{
  "hidden_act": "gelu",
  "balance_loss": 0.00752,
  "router_bias": true,
  "norm_eps": 1e-05,
  "optimizer": "adamw",
  "batch_tokens": [16384, 32768, 49152]
}
Below are experts of layer 5 (counted from 0) of a mixture-of-experts language model. Rows are named router (the router's row for the expert), up (a neuron's input weights, with its number) and show model dimensions 160-319. Each number is 128 + 24 x the weight over its row's rms, rounded and kept within 0 to 255.
After each expert's rows: "gets" lists some tokens that make up at least twice as much of what it gets as of all text. This comes from a sample of Wikipedia text that the model never trained on. Tokens count by the router's weight.

# expert 19
router [104 187 131 124  93 154 133 112  70 123 150 155 156 126  98 156 132 134 113 111 121 117  93 126 128 108  97 120 162  93  89 135  99 108 137 147 159 152 119 105 100 131 150 170 105 122 116 137 153 126 119 116 136 133 136 115  94 106 149 109 107 136 122 146 133 111  83 182 117 111 125 118 126 169 150 116 146 122 103 121 151 150 147 109 156 161 178 159 125 119 151 148 132 117 126  73 158 130 148 112 131 115 139 117 133  90 125 106 162 127 107 163 124 175 110 148 141 151 151 106 121 116 100 145 154 146 143 136  79 133 124 146 181 112 161 160 159 110 153 159  92 118  96 132 180 166 130  93 109  81 153 124 151 138 117 138 100  76 119 102]
up0 [ 90 110 165 130 125 139 144 151 171 120 117 149 135 140 142 151 156 112 127 150  77 113 161 132 145 132 135 159 107 130 161 114 127 157 129 136 125 138 103 101 163 143 116 120 107 111 136 116 105 114 130 122 134 123  72 176 130 145 127 136 112 130 100 185 165 123 146 147  70 116 131 142 113 101 105 168  86 142 114 131 132 114 131  91 170 144 131 105 181 138 133 126 100 154 152 122  99 159 166 121 117 118 114 183 106 127 195 115 132 128 103 137 106  84 139 112 152 113 151 125 153 125 143 110 142 117 142 124 105 163 122 108 139  99  88 162 131 109 150 107 130 141 137 138 123  96 172 170 119 178  97  96 108 116 137 133  88 108 147 167]
gets: " (", "-", ":", " in", ",", " the"

# expert 75
router [142 122 140  98  88 148 126 125 113 149 175 129 136 124 170 146 157 121 132 112 145 144 125 107 158 133 142 130 164 122  80 190 107 142  74 157 118 139 127 115 171 137  88 119  91 175  96 120  94 100 139 139 111  96 146 144 114 116 135  95 156 112 135 139 165 143 154 156 115 139 152 155  83 140 135 117  87 107 160  93  82 167  99  96 113 113 104 127 162 149 161 105 122 100 121 147 130 102 151  89 112 140  88 133 102 141 136 119 141 179 128 102 117 118 140 102 107 145 133 150 139 174 155 115 142 107  77 135 139 155 151 141 163 152 139 138 148 103 149 102 186 135 140 161  97 118 122 140 154 115 135  69 150 154 152 151 158 136 130 118]
up0 [121 121 158 141 129 156 166 160 121 123 128  76  57 157  97 139 141 197 122 122 174 142 117  98 173 110 131  99 109 143 163  96 144 151 142  96  92  86  68 155  97 161 129 103 139 138 172 171 121 149 130 156 125 158 111 119 101 143 126 148 166 122 169 100 116 123 140 142 144 105 152  87 120  83 165 133 109 146 128 164 111 138 130 153 166  88 147 168  85 126 122 166 122 131 123  82 100 150 113 108 104 114 117 122 127 110 111 116 134 122  93 156 148 166 173 112 181 114 115 133 130  96 120 111 124 162 111 120 164 116 118 149 112  93 125 127 132  99 142 121 132 147  89 153 161 134 109 137 159 120 111 131 101 108 107 102 133 124  82 138]
gets: "0", "9", " ", "1", "2", "–"

# expert 104
router [130 123 121 124 143 158 113 120 109 140 170 128 163  92 150 135 123 101 118 147 167 145 104 130 148 154 150 108 150 122  74 123 102 120 151 146 116 160 173 130 157 135 115 127 155 101 156 119 118 118  68 135 132 117 116 160 153 124 143 124  82 148 156 117 134 151 155 104 129 131 134 126 125 173 162 127 129 112 120 148 105 129 165 119 162 157 161 124 155 106 152 131 146 128 101 125  82 109 112 124 182 137 139 158 147 162 164 107 129 102  98  98 130 120 148 139 149 114 172  96  96 105 186  98 135 135 119 155 144 141 165 108 112 148 141 164 134 127 179 161 170 120 151  98  89  87 137 120 129 159 162 162 183 154 136 124 122 122  78 129]
up0 [ 93 159 119 147 170  94 109 125 154 132 138 156 130 117 117 149 140  87 127  76 167 179 147 143 111 189 117 104 140 147 122 122 147  72 134 129 191 138 155  81  84  98 147 124 133  92 141 131 176 118  89 117  95 157  75  96 190 139 127  91 107 159 129 116 182 101 113 116 167 144 106 107 122 118 125 154 170 155 124  75 114 115 138 124 138 135  92 141 145 150 140 129 116 148 160 148 140 124 137  91 126  87 132 159 120 120 157 135 123  86 128 128 122 108 130 112 149 119 125 107 136 183 111 162 144 107 169  94 153 123 111 125 129 177 120 105 117 149 108 121 133 141 149 140 128 143 142 114 131 153 142 127 137  85 147 134 123 159 102 130]
gets: " ", " \"", " |", " DF", " MF", " ."

# expert 69
router [116 160  95  84 164 142 127 122  86 137 141 136 147 141 143 145 165 116  96 133 147 106 131 125  96 112 130 100 105 122 146 181 121 120 133 140 129 155 114 127 137 158 125 132 128 109 153  96 118 104 119 108 141  85 146 179  85 149 149 114 139 139 142 145 151 174 111 121  77 100 137 165 124 106 141 145 124 114 148 110  96 117  71 121 123 143 120 103 152 111 124 142 110 125 134 150 157 135 155 110 115 160 144 145 111 127 156 118 136 162  99 138 101 123 151 163 159 126 138 159 174 133 129  97 122 146 152 151 100 164 166 104 153 117 134 147 125 136 168 158 166 105 130 127 108 109 134  96 157 114 149 159 125 165 156 158  95 147 116 113]
up0 [122  99 119 119 109 173 104 151 125 162 193 161 170 117 141 118 116 107 105 126 135 136 162 138 141 155 116 166 180 112 107 136  96 147 118 156 140 115 100 139 159 120 126 166 117 179 131 154 122 119 143  98 113 108 136 136 136 119 106  86 135 156 103  82 152 113 138 138 121 137  86 111 138 131 152 135  66 107 138 114 136 165  97 136 146 143 131  89 163 144 111 138  70 161 108 156 175  83 144 102 149 123 115 115 130 132 145 135 123 119 128 115  94 167 176 108 115 193 173 110 134 133 145 149 129  66 102 129 135 134 122 143 104 144 114 116 157 127 106 153 178 142 137 148  94  89 148 125 125 111 140 131 151 149 109 146 149 145 154 127]
gets: " ", "9", "1", "2", "3", "5"

# expert 31
router [148  99 144 100  63 160 108 131 141  96 114 114 183 104 163 128 129 113 137 100 159 162 138 145 119 121 162 124 141  96 103 107  67 144  88 163 152 154 137 118 155 129 119 107 129 130 117 153 124 125 164 145 152 125  78 129 125 108 162 143 162 186 139 105  69  82 120 170 136 143 151 118 122 145 168 150 138 108 108  73 144 105 139 147 120 105 110 178 126 128  98 129 146 126 112 139 130 134 144 113 161 173 113 167 144 141 139 151 109  86 109 133 132  84  90 107 149 130 133 131 127 139 142 138 141 136  82 135 116 147  94 163 122 141  92 142 151 144 128 167 110 100 135 144 120 130 141 102 135 120 151 128 135 107  80 178 157 182 126 138]
up0 [129 118 141 122 124 114  98 145 100 160 127 122  80 142 138  97 173 145 130 153 132 123 126  98 114 158 109 139 105 133  84 121 150 127  98 105  97 152  89 118 142 107  96 113  80 146 140 119 104 165 149 136 137 119  92 142 142 127 131 146 107 165 135 131 193  78 139 144 119 127 145 150  98 127  95 140 112 108 145 162 155 130 151 132  94 123 105  99 124 178 118 117 132 149 134 108 144 134 144 121 146 136  83 125 108 111 149 119 158  86 115 151 127 136 166 112 144 161 201 125 121 138  91 133 136 129  94 145 143 116  96 149 114  94 126 169 118 156 153 110 139 149 126 146 114 133 162 128  91 155 134 108 123  87 115  84  53 165 116 133]
gets: "2", " |\n\n", "\n", "0", "-", " of"

# expert 53
router [130 160  88 115 156 132  98 158 129 102 125 118 103 168 152 125 151 109 111 100 162 105 103 122 120 102 159 102 137  80 132 135 109 145  86 127  87 172 117 144 139 158 145 139 126  87 121 108  93 113 123 141 107 123 148 129  73 115 145 111  92 109  92 177 171 156 116 120 100 108 155 169  95 134 135 161 102 105 133 141 119 131 133  61 147 101 123 129 157 103 143 133 126 155 138  95 108 122 144 159 110 186  97 142 128 124 137 103 153 134 114 107 125 132 118 151 137 115 144 122 129 104 146 147 128 150 115 160  92 156 151 137 134 116 134 122 159 135 183 143 118 114 132  87 120 117  98  97 142 138 160 153 141 157 147 103 154 125 101 128]
up0 [ 93  99 159 166 134 102  88 101 153 125 144 105 105 144 172 144 144 149 163 147 153 128 144 105 128 120 139 133 125  96 115 142 135  79 161 129  93 121 114 119 129 153 122 111 137 129 176 162 173 143 137 102 134 168 129 106 133 188  59  92 155 125 133  89 175 134 163 154 108 165 118 134 133 104 134 166 140 120 125 127 115 124 102 113 182 137 120 104 134 120 153 120 131 138 123 131  99 114 175 147  94 107 102 154 135 124 132 119 155  77  90 172 141 155 143  79 132 110 128 123 134 105 126 104 120 129  95 154 124 203 146 148 122 118 111 130 108 109 117 110 105 123 135 119 123  83 169 135 161 122 113 146 122 115 112 145 110 123 167 105]
gets: "1", " ", " Yes", " University", " Z", "ism"

# expert 71
router [ 85 104  99 138 167 123 134 152 112 152 151 159 148  98 169  92 110 123 140 152 174  93 101 100 107 133  87 106 128 140 128 150 134  94  71 129 158 142 124 123 146 123 148 124 139 100 113 124 126 116 127 113 109 115 103 129 108 100 145 162  68 137 163 143 107 153 136 135 150 166 140 131 109 149 132 162 114  86  91 113 174 149 141 111 128 103  83 155  98  90 111 151 163 127  72  83 116 123 121 113 191 126 142 132 143  98 137 139 150 155 120  95 140 119 131 129 132 140 118 111 120 101 126 116 151 128 156 169  77 133 113 105 140 130 102 169 113 133 156 171 137 108 136 117 103 177 100  93 168 125 173 130 175 193 157 135 131 116 142 129]
up0 [128  56 153 131 134 101 126 137 115 118  86 167 114  69 161 127 109 130  88 142 160 160 142 140  83 139 122 165 142 132 148  85 119  92 134 144 144 141 145 151 133 122 100 100 156 144 155 126 113 126 155 100 137 142 112  75 141 110 110 136 125 143 124 122  94  61 170 147 119 105 126 119 106 128 146  94 127 159 144 106 121 129  72 133 154  92  85 118  85  99 122 157 146 146 117 125 126 116 112 117 149 125 133 117 121 154 151 162 143 117 138 127 145 135 153 104 121 113 136 146 100 122 162 120 109 116 131 128 141 148 160 134 166 171 105 107 173 123  97 140 109 149 129 124 137 137 132  95 119 115 124 128 125 119 114 103 127 138 162 139]
gets: " |", ";", " |\n", " +", "u", " −"

# expert 123
router [110 143 120 113 130 125 110 157 114 104 164  96 151 156 147 152 115 107 121 123 176  91 106 116 121 136 159 109 126 116 100 134 115 161 128 152  96 184 132 116 140 150 158 151 102 102 123  92 111 118  80 129 104 119 132 150 115 137 152 125 110 132 116 162 137 126 129 116 118 104 162 167 143 135 121 161 116  87  74 164 102 155  85  80 120  94 129 156 122 137 149 110 107  98 103 100 130 130 142 124 168 135 105 113  86 109 134 104 134 160 110  84 137 122 124 141 127 172 142 100 183 109 172 157 127 144 126 163 123 137 117 131 104 118 135 149 143 134 163 135 158 133 123  99 143 106 128 106 158 102 141 131 137 159 130 115 152 114  96 125]
up0 [133 150 131 162 144 133 118 130 116 161  99 168 134 163 137 128 130 118 128 144 125 142 147 143 126 132 141 111 112 136 156 107 149 131 100 115 113 113 154 144 133 144 111 154  96  75 136 149 129 133 142 111  93 106 133  99 124 128  95 139  77 115 105 170 156 135  81 176 152 106 128 146 133 179 145  97 175 184 145 137  80 101 123 126 114 101  99 116 170 148 153 136 158 107 141 136 133 111 131 115 122 143 126 121 139 116 133  96 148 134 138  86 106 158 110 107 106 130 127 138 138 131 152 150 119  93 161  78 169 129 120 117 129 175 162  84 150 131 105  98 144 159 146 134 125 161 128 116 150  85  89 110 114 107 118 100 103 129 129 165]
gets: " ", "–", "0", "9", "5", "6"

# expert 27
router [135 159  79 119 148 146 129  96 144 112 155  94 127 163 122 113 135 117 103 136 108 127  96 107 115 106 168  90 126 106  89 138  91 122 133 136 103 163 103 146 126 131 158 139 143  76  86 104 108  97 110 113 141 126 114 141  87 108 154  96 109 131 133 157 135 154 107 155 101 101 152 159 112 121 162 164 115 141 145 149 126 119  84  72 129  91 142  97 131  90 119 132 148 113 128  92  96 127 118 124  99 158 108 136 156 123 154 107  93 123 122 115 124 117  97 156 162 123 111 141 118 108 155 126 127 121 126 126 139 154 138 108 111 114 152 159 131 129 175 153 117  88 100 119 138 109 118 104 144 121 132 111 174 130 172 120 172 121  62 129]
up0 [158 170 142 116 123  94 135 110 101 161 134 105 140 120 130 134 115 115  98 143  96 117 136 192 107 143 116 144 139 148 128 117 141 133 110 137  86 116 163 110 139 124 125 117 146 100 126 159 140 123  97  90 168 115  99 105 153 129 157 128 143  74 149 151 133 182 100 115 140 109 114 131  96 134 109 126  93 137  95 119  89 129 154 126 126 174 139 131 143  99 124 139 154 144 142 145 117 100 130 180 179 145 106 108 133 137 162 116  96 111 139 139 142 107 143 113 175 147 117 129  98  97 176  87 145 148 173 186  99 122 114 140 135 144 133 126  88 198 104 112 104 154 104 153 109 127 135 131 107 132 124 143 124 177 134  82 121 112 152 143]
gets: ",", " the", "5", " November", " July", " September"

# expert 80
router [167 148  96 134 145 127 131 146 108  98 142 130 136 154 111 103 131 126 121 132 135  99  92 145 148 134 179 108 152  84  86 149 100 111 124 134 107 189 129 159 130 141 153 146 117 100 100  95 122 111 108 126 133 104 119 151 114 134 157  90 106 126 103 143 131 134 126 113 119 133 150 151 140 140 162 129 156 107 137 149 110 111 100  76 153 102 109 110 128  86 133 101 131 133 140 138 162 151 123 144 125 159 120 111 130 128 133 108 110 116 133 111 102 163 101 148 116 111 117 117 135  98 158 121 169 150 107 126 129 139 139 147 175 121 158 153 153 145 173 127 131 128 141  88 123 115 143  97 170 129 146 181 134 144 116  98 116  98 100 103]
up0 [140 127 112 158 146 132 152  93 129 157  68 168 123 141  87 148 135 128 102 103 132 148 117 144 138 136 122 162 130 138 125 137 150 131 147 115 129  86 145 134 118 124 155 155  67 101 145 175 150 164 163  53 109 148 115 137 132 145 123 129 168 111 140 136 117  82 146 125 150 137 123 125 107 118 139 145 103 142 151 153 149 144 121 119 117 140 141 128 112 144 131 124 120 145 140 127 104 107 103 157 148 126 142 165 150 118 122 147 107 143 129 110 143 102 114  74 147 128 106 101 143 124 178 139  95  83 116 134 135 113  81 124 128 113 121  93 138 117 140 114 118 156  94 159 135 133 132  78 117 102 107 111  89 107 104  90 104 139 138  94]
gets: ".\n\n", " ", "1", "6", "\n\n", "=="

# expert 9
router [134 158 147 152 138 153 100 127 121 134 148 123 154 123 152 161 123  77 146 167 168  85 113 115 133 157 130 110 166 134 178 158 102 147 127 155 132 121 124 142 151 128 109 109 141 105  93 129 173 110 125 117 178 106 125 166 101 181 143 133 124 111 100 147 160 115 133 120 132 105 125 107 109 145 115 115 157 110 116 136 104 166 142  84 115 183  89  88 161 132 144 129 138 112  97 105 122 127 132 109 148 168 170 175  83 115 152 162 129 117 140 136 121  96 147 127 141 154 128  81 138 146 131 105 167 154 169 149 139  93 123  86 140 144 128 155 117 150 153 121 179 100 126 101 152  88 100 130 122 159 132  91 158 141  88 155  81  92 121 115]
up0 [170 103 126 129 165  86 130 142 119 108 118 140 105 139 116  91 102 161  97  98 106 128 151 121 142 134 119 154 110 126 137 163 154 103  64  69 104 141 124 148 136 167 127 120 172 131 133 137 122 133 123 106 130 147 125 132 143 126 123 111 162 121 187 120 127 135 136 151 180 132 127 122 122 120 135  74  68 108 133 121 123 118 150  94 143 117 116 134 127 136 100 157 156 154 125 122 138 105 117 163  86 132  87  67 141  95  85 118 167 137 136 126 135 161 155 130 132 113 101 120 123  99 165 100 137 120 108 145  98 138 137 105 114 162  95  89 119 163 170 129 143  94 115 116 143 155 124 120 137 118 134 184 148 165 113 123 135 115 171  94]
gets: " |", " ", ")", "%", " |\n", " +"

# expert 41
router [141 112 118 106 148 145 104 142 118 117 172 139 136 105 194 147  96 100 151  78  59  74 131 126 119 105 150 116 105 142 137 133 142 123 161 106  86 131  92 108 124 133 143  97 123 134 114 143 151 126  92 144 117 157 122 113 123 171 119 157 140 116 143 119 109 159 106  78 116  84 141 141 148 118 187 110 127 127 173 118 115 116 137 135 125 151 122 152 154 123 150  87 132  86 140 126 108 162 142 146  98 123 157 124  90 184 124 105 155 146 127 158 127 121 121 146 178 164 137 136 149 134 113 133 104  91 124 109 157 177 112 131 163 143 137 100  90  94 160 141 125 174 128  77 142 124 105 132 136 123 114  89  76 109 176 138  94 117 135 149]
up0 [157 122 156 129 164 167 151 143 147 132 137 126 109 129 109 147 163 155 113 146 190 116 115 119 106  97 100 124 130 109  87 122 181  97 169 118  98  91 178 158 107 103 123 103 121 102 107 159 143 139 128 111 134 118 115 165 118 145 120 103 105 128  97 154 117  69 141 108 176 100 110 119  98 144 136 132 160 140 169 133 121  80 139 138 112 162 102 113 131 100 138 123 125 121  87 137 141 119 157 196  96 100 149 122 128 117 130 116 129 124 165 131 102 121 162 112 175 130  76  88 141 130  74 160 226 146 157 156 138 142 134 162 158 133 134  92 139 117 129 121 150 117 145 134 116 127 125 126 132 109 155 110 140 131  83 118 124 121 128 131]
gets: " (", " was", " played", " served", " worked", " signed"

# expert 86
router [155 138  76 113 158 119 141 139 117 109 164 123 151 171 127 150 119 125  99 158 136 152  82 116 120 109 129 127 121 109  98 148 123 120 131 136 115 195  90 141 111 100 156 164  96  77 117 101 105 113  92 135 110 143 128 135  91 112 147 106 107 128 126 183 150 137 147  87 130 131 156 174 134 137 149 159 159 143 173 142 107 117 126  72 131 127 138 139 113  81 136 118 131 124 150  82  98 132 132 125 117 140 127 117 122  99 130 111 115 139 122 100  98 101 122 151 148 120 144 117 126 121 135 123 106 116 124 141 134 172 125 134 130 138 123 161 142 117 156 143 126 119 123  98 166 111 112 117 131 128 138 141 159 166 168 116 156 116  72 117]
up0 [154 165 114 139 134 147 162 129  74 179  91 154 142 111 128 130 163 105 100 136 120 150 136 130 151 101 101 197  97 146 168  72 141 124 139 101 109 107 115 106 149  92 152  92  85 103 130 133 126 178 119 104 103 162 100 124 158 130 116 144 133 108 129 110 123 104 169 130 126 168 111 106  98 110 107  97 155 168 120 130 155  97 126  97 134 171 182 127 104 137 125 170 103 173 170 136 111  88  84 166 120 128 131 107 110 139 117 127 142 121 176 139 139 109 148  96 133 121  98 124 124 136 108 143 139 127 142 113 159 144 104  95 132 138 114 108 123  96  92  74 142 137 102 105 148 115  82 101  86 132 132  93 117 128 139 151  94 149 114 116]
gets: "9", "1", "0", "8", " ", "2"

# expert 116
router [148 174 111 122  96 118 155 141  94 142 184 145 134 160 104 170 134  89  97 117 156 129 128 106  99 133  68 113 153 107 133 121 101 122 145 129 151 121 140 106 112  94 142 169 138 136 137 171 144 135 111 132 141 124 118 153 155 118 147  78 130 156 121 126 153  97 134 144 133  90 137 125 143 154 157 119 191 148  80  79 103 129 158 117 142 133 118 114 101 110 150 131 130 100  99 117 150 130 134 154 161 142 146 104 137  65 135 145 102  90 111 155 150 136  88 117 171 126 118 108 112 132 142 135 153 122 114 108 142 171 109 122 118 130 144 171 174 159 133 177 140 112 138 128 147 138 179 117 141  96 146 105 168 131 132 161 123 143 108 115]
up0 [151 150 164 129 135 113 139 135 133 120 124 117 103 133  91 113 154 145 134 105 146  88 155 153 134 143 107 185  98 154 103 127 139 102  74  91 128 140 117 166 163  87  98 118 145 137 136 135 100 135 106 124 119 127 111  78 120 125 117 156 122  99  79 168 124 120 146 105 121 155 118 166 112 127  94  88 136 122 162 125 122 144 132 145 124 124 129 151 115 151 117 148 143 181 153 117 107 111 107 153 107  96 151  69 149 120 107 173 118 108 122 173 138 129 152  74  97  95 112 150 156 133 143 130 135 130 102 110 165 134 127 121 138 168  80 114 116 136 139 132 109 162 105 137 140 130 129  94 142 138 148 196 128 149 141 130 117 150 160 133]
gets: " the", " in", ":", "The", ",", "-"

# expert 124
router [159 148  90 112 161 145 103 114 120 115 161 137 150 182 137 123 126  97 121 112 144 128  95 108 145 123 162  90 129  83 104 132  95 110  91 127  79 178 121 140 122 126 125 158 134  72 105  94 128 114 103 144 129 125 116 118  85 145 159  80 121 109  93 171 149 172  99 128 109 112 156 194 117 130 159 149 150 118 111 154 126 129  99  62 130 131 131 108 125  96 139 129 132 128 179  95 110 156 130 129 113 168 121 131 139 130 151  99 122 117 136 129 102 120 102 149 141 113 152 115 133  98 133  97 112  99 119 139 102 141 139 145 146 101 157 161 139 112 186 118 137 126 129  96 126 120 138 111 144 136 147 144 135 123 159 105 125 122  89 135]
up0 [ 81 124 180 167 116  77 105 158 119 141 137 151  92 129 117 124 133 142 118 127 117 168 140  78 140  90 140 126 138 144 148 113 159 125 110 140 178 118 112 108 110 119 174 155 113 155 147 169 182 126 153 126 117 156 120 112 138 127 106 153 131 122 122 114 110 102 142 140 109 118 123 125 160  99  85  98 103 152 124 107 145  88 140 140 145 134 139 104 141 143  77 156 153 149 163  91 149 111 142 102 118 112 146 130 107 172 105 100 122 117 108 154 118 118 152 125 109 117 153  98 136 112 140  79 134  63 120 105 140 126 178 141 106 142 102 154 122 132 111 117 136 170  85  93 170 141 166 131 105 147 117 169 131 140  86 140 128 135 128 122]
gets: ",", " |", " and", "\n", "|", " was"

# expert 106
router [134 163  84  91 127 163 136 151 142  98 163 120 140 153 147 134 147  89 135 122 152 137 109 121 129 120 155  92 101  83  68 140 137 108 139 132  96 183 109 123 122 150 161 143 123  66 125 103 108  93 112 146 124 119 165 126 116 111 157 102 115 139  98 146 181 177 106 111 126 117 161 152 110 133 165 168 139 119 155 151 107  95  97  89 135 109 113 140 134  82 159 132 129 130 121 107 119 157 151 117 116 150 115 130 148 139 174 106 115 139 109 130  92 144  93 151 140 102 127 110 118 126 144 117  97 100  99 140 106 171 123 138 172 117 147 155 150 128 166 160 140  99 106  97 128  99 111 115 157 149 134 139 154 127 162 123 136  86  83 156]
up0 [122 149 157 114  81 116 202 117 112 149 105 112 144 127 138 109 191 152 148 130  97 114 165 108 145 159  82 143 112 106 113  56 121 108 112 128 147 127 154 111 113 136 159 141  90 121 134 188 131 154 166 122 167 131 111 149 150 121 133  84 105 124 106 112 127 153 136 122 124 148  90 144 151 114 133  96 124 150 169  93  98 125 125 141 164 126 151 113 115 141 102 108 122 139 143 128 104 115 138 148 130  74 137 135 111 129 137 184 132 125 141 101 133 155 151 107  92 173 107 148 123 127  82 154 144 114 143 151 134 156 113 169 146 149 104  92 111 144 105 138 127 131 149 192 154 160 162 155  87 141 147 147 103 110 130 131 106 161 112 120]
gets: " |", " |\n", " W", " He", "″W", " at"

# expert 58
router [128 135  93 129 139 165 116 129 107 102 160 130 150 165 144 147 127  89  99 129 138  98 108 144 114 102 151  94 132  95 104 133 133 117 143 114  84 179 123 141 116 150 157 157 120  74  98  93 121 129 133 145 130 128 144 141 113 115 149  79 111 114  93 127 150 174 101 133 121 122 157 175  90 132 145 136 134 112 147 179 135 123 134  69 110 127 129 127 151 100 147 112 133 129 136  84 112 164 136 142  91 193 119 144 108 143 138 136 107 139 112 107 125 131 102 149 151 113 144 130 151 111 147 139 125 105 115 142  95 126 154 128 137 129 146 134 141 107 173 155 104 115 111  88 127 108 118  98 167 156 154 170 142 138 158 112 133 121  73 135]
up0 [121 136 137 152 120 100 176 128  86 118  93 126 119 146 151 145 144 109 119 150 127 146 184 137 136 164 126 127 129 151 141 107 158 146 135  91 104  80 106 134 117 109 131 110 121  95 162 155 143 166 125 113 128 138  72 123 113 119 131 116 112 131 109 142  90 108 156 130 131 121  66 144 128 130 128 161 115 186 123 111 171 126 133 138 121 128 138 131  97 165 151 104 107 176 126 129 121 121 142 142 124 101 145 142 136 150  81 104 102 108 139 115 158  99 131  83 138 126 131 107 134 148 117 174 111 107 120 105 111 144  99  80 107 135 127 134 129 166 136 130 142 147 138 132 160 143 134 110  91 126 116 111  96  88 105 160 109 146 143  85]
gets: " ", "%", " United", " U", "^{", " December"

# expert 109
router [146 158 136  94 124 114 138  80 159 181 120 103 148  98 101 118 131 122 161 129 169  82 116 126 148 139 180 101 111 145 114 155  87 116 158 134 119 120 146 113 190 151 101 132 122 112 105 109 143  80 132 136 151 107 150 145 107 129 145 114 121 135 128 125 111 128 100 147  86  96 173  98 113 128 152 134 140 135 141  92 108 121 149 129 157 120 119 172 155 164 141 121 157  91 121 149 151 155 152 128 155 177 102 136 156 103 143 112 115 123 123  76 148 172 133 153 104 140  96 142 168 127 135  86  98 107  97 169 104  97 119 136 126 134 124 162 148 120 146 129  85  96 113 146 143 127 113  79 101 149 150 151 116 132 145  95 136 125 147 145]
up0 [ 88 134 193 106 115 116 118 152  84 121 137 148  96 125 178 181 141 112 144 154 113 101 152 136 101 118 137 113 175 148 125 105 100 117 127 146 133 127 143  87 135 120 150  98 122 161 133 144 150 108 147 128 133 132 114 112  92 128 142 116 125  77 108 142 129 114  81  95 133 131 149 159 140 141 104 168 152 150 113 144 152 167 127 143 138 151 166 112 131 156 155 111 160 147 126 100 115  64 164 137 159 121 125  93 123 126  91  90 113 132 157 139 205 110 112  87 154 132 166 108 142 120 113 102 108 102 104 156 140 102  99 109 128 134 151 107 141 141 148 165 116 145 141 124 212 116 124  96 106 107 114 122 121 120 142 155 102 129 149 102]
gets: "0", " be", " being", " been", "M", " will"

# expert 70
router [141 140 121 106 115 170 190 102 104 163 165 126 132 107 140 157 171 120 166 172 170 127  92 158 110  92 140 118 144 100 153 126 129  94 138 135 116 149 112 119 172 123 119 103 154 144 144 122 116 112  97 143 154 100 104 134 135 107 136 114 154 144 142 139 150 134 158 161  85 109 153  93 102 110 125 115 162 135 127  87  88 120 128 102 151 169 135 113 159 149 143 118 127  95 130 102 156 125 168 137  88 148 138 150 121 132 106 175 109 141 139 158 110  95 122 149 133 125  99  79  83 121  68  97 121 139 144 143 128 152 131 120  92 147 151 161 151 162  97  65  95 123 148  91 141 118 122 106 144 112  77 110 112 137 156 137  93 126 122 126]
up0 [133  77 163 124  85 103 156 116 139 130 139 152 104  89 116 110 136 109 137 123 147 144 118 143 118 110 122 131 126 121 168  89  97 137 125 137 140  90 109  95 140 113 133 153  87 143  96 143 107 129 155  82 134 154  74 132 126 152 131 125 164 140 124 137  92  82 132 104 132 165 125 135 129 119 132 112 121 130 129 141 139 176 149 124 116 160  92 116 148 134 125 110 171 146 101 169 130 105 159 140 106 135 169 141 173 115  76 124 104 123 135 141 157 117 136  94 142 121 120 110 154 140 150 125  80 107 134 119 130 120 110 152  90 141  80 116 127 114 125 127 107 123 178 119 128 159 139 126 137 137 106 122 117 132 132  99 115 150  81 160]
gets: ".\n\n", " ", "1", " while", " but", " that"

# expert 6
router [100 152 142 106 115 122 130 135 119 146 166 170 115 118 137 114 136 150 151 123 129  94  94 193 153 127 151  99 132  99 114 113  82 142 113 121  92 126 140 172 123 115 111 167 175 115 122 100 105 116 132 153 118 150 112  87 122  74 147 123 119  97 104 183 157 173 156 126 149 140  99 149  86  95 134 150 147 134 124 164 102 132 113  88 117 113 139 104 168  91 114 147  84 157 125 120 133 104 132 161 112 155 105 110 113 135 133 121 129 166 166 157  99 107 103 171 132 114 154 121 160 103 128 162 106 160 156 158  89 135 159 157 118 102 142 153 103 171 156 129 119 118 136 122  90 148 105 107 126 129 150  99  83 129 137 120 172 165 122 169]
up0 [170 143 127 164 144 132 135 152 141 150 151 149 131 126 141 155 119 104  90 120 133 152 143 154 105 109 123 136 131 142 146 142 118 113 125 153 123 146 120 124 166 121 147  75 131 113  86 123 121 114 151 143 118  88 171 128 105 102  84 122 178 111 102 127 127 148  91 148 122 156  96 115 102 139 127 135 145 143  92 162 162 111  90 114  98 113 120 106 133 131 134 109 135 175 169 113 132 156 138 135 161 120  59 103 140 124 134  94 169 100 165 124 143 134 129 114 106 131 113 186 126 107  96 145 136 119 159 122 116 152 126 134 122 160 121 141  94 131 144 165 114  98 100 158 160 144 186 118 121 145 114 117  78 105  64 138  89 139 134 150]
gets: ",", " and", "),", ";", ")", " \""

# expert 29
router [126 167 147 156 141 152 119 105 155  75  74 190 135 122 171 131 102  88 160  60 127 143 127  97 123 112 149 133 118 146 122 146 196 112 112 135 140 125 123 134 126 124 134  87 167 107 172 120 126 149  76 149 155 122 102 132 152 166 148 141 129 184 109 129  90 154 108 136 142 105 150 197 127 157  99 110 139 102 129 154 135 157 142 140 101 111 158 140 131 137 119 137 169 131 120 168 154  80 152  96 147 146 167 187 141 178 119 137 150 130 125 119 115 128 169 118 166 149 133 116 112 142 156 154 130 152 117 136 123 141  67 149 138 136 124 122 138 154 151 167 141 111 128 101 112 165 147 125 152 175 136 119  77 141 161 120 139 142 109 170]
up0 [137 164 137 102 107 103 155 122 108 190  88 107 105 158 155 147 164 117 101 123 100 150 142 153 106 120 126 139 145 143 166 170 124 153 134 118 108 141  85 125 159 141 149 135 127 108 150 144 154 120 127 166 132  82 158 118 139 145 137 101 136 115 181  98 140 112 150 136 155  95 143 115 127 123 122 150 158 145 132 136 123  96  90  98 141 163 108 139 149 174 143 129  78 144 140 129 145 141 156 105 116 131  92 157 104 126 126 130 121 184 115 138 126 150 133 118 108 141 147 107 122 106  89 158 121  72  93 129 131 121 112 121 134 136 140 105 167 108 133 106 108 131 124 171 134 136 145 119 111 151 171 127 137 121 120 125 102 147 108 127]
gets: " up", "\n\n", " to", " home", " his", " on"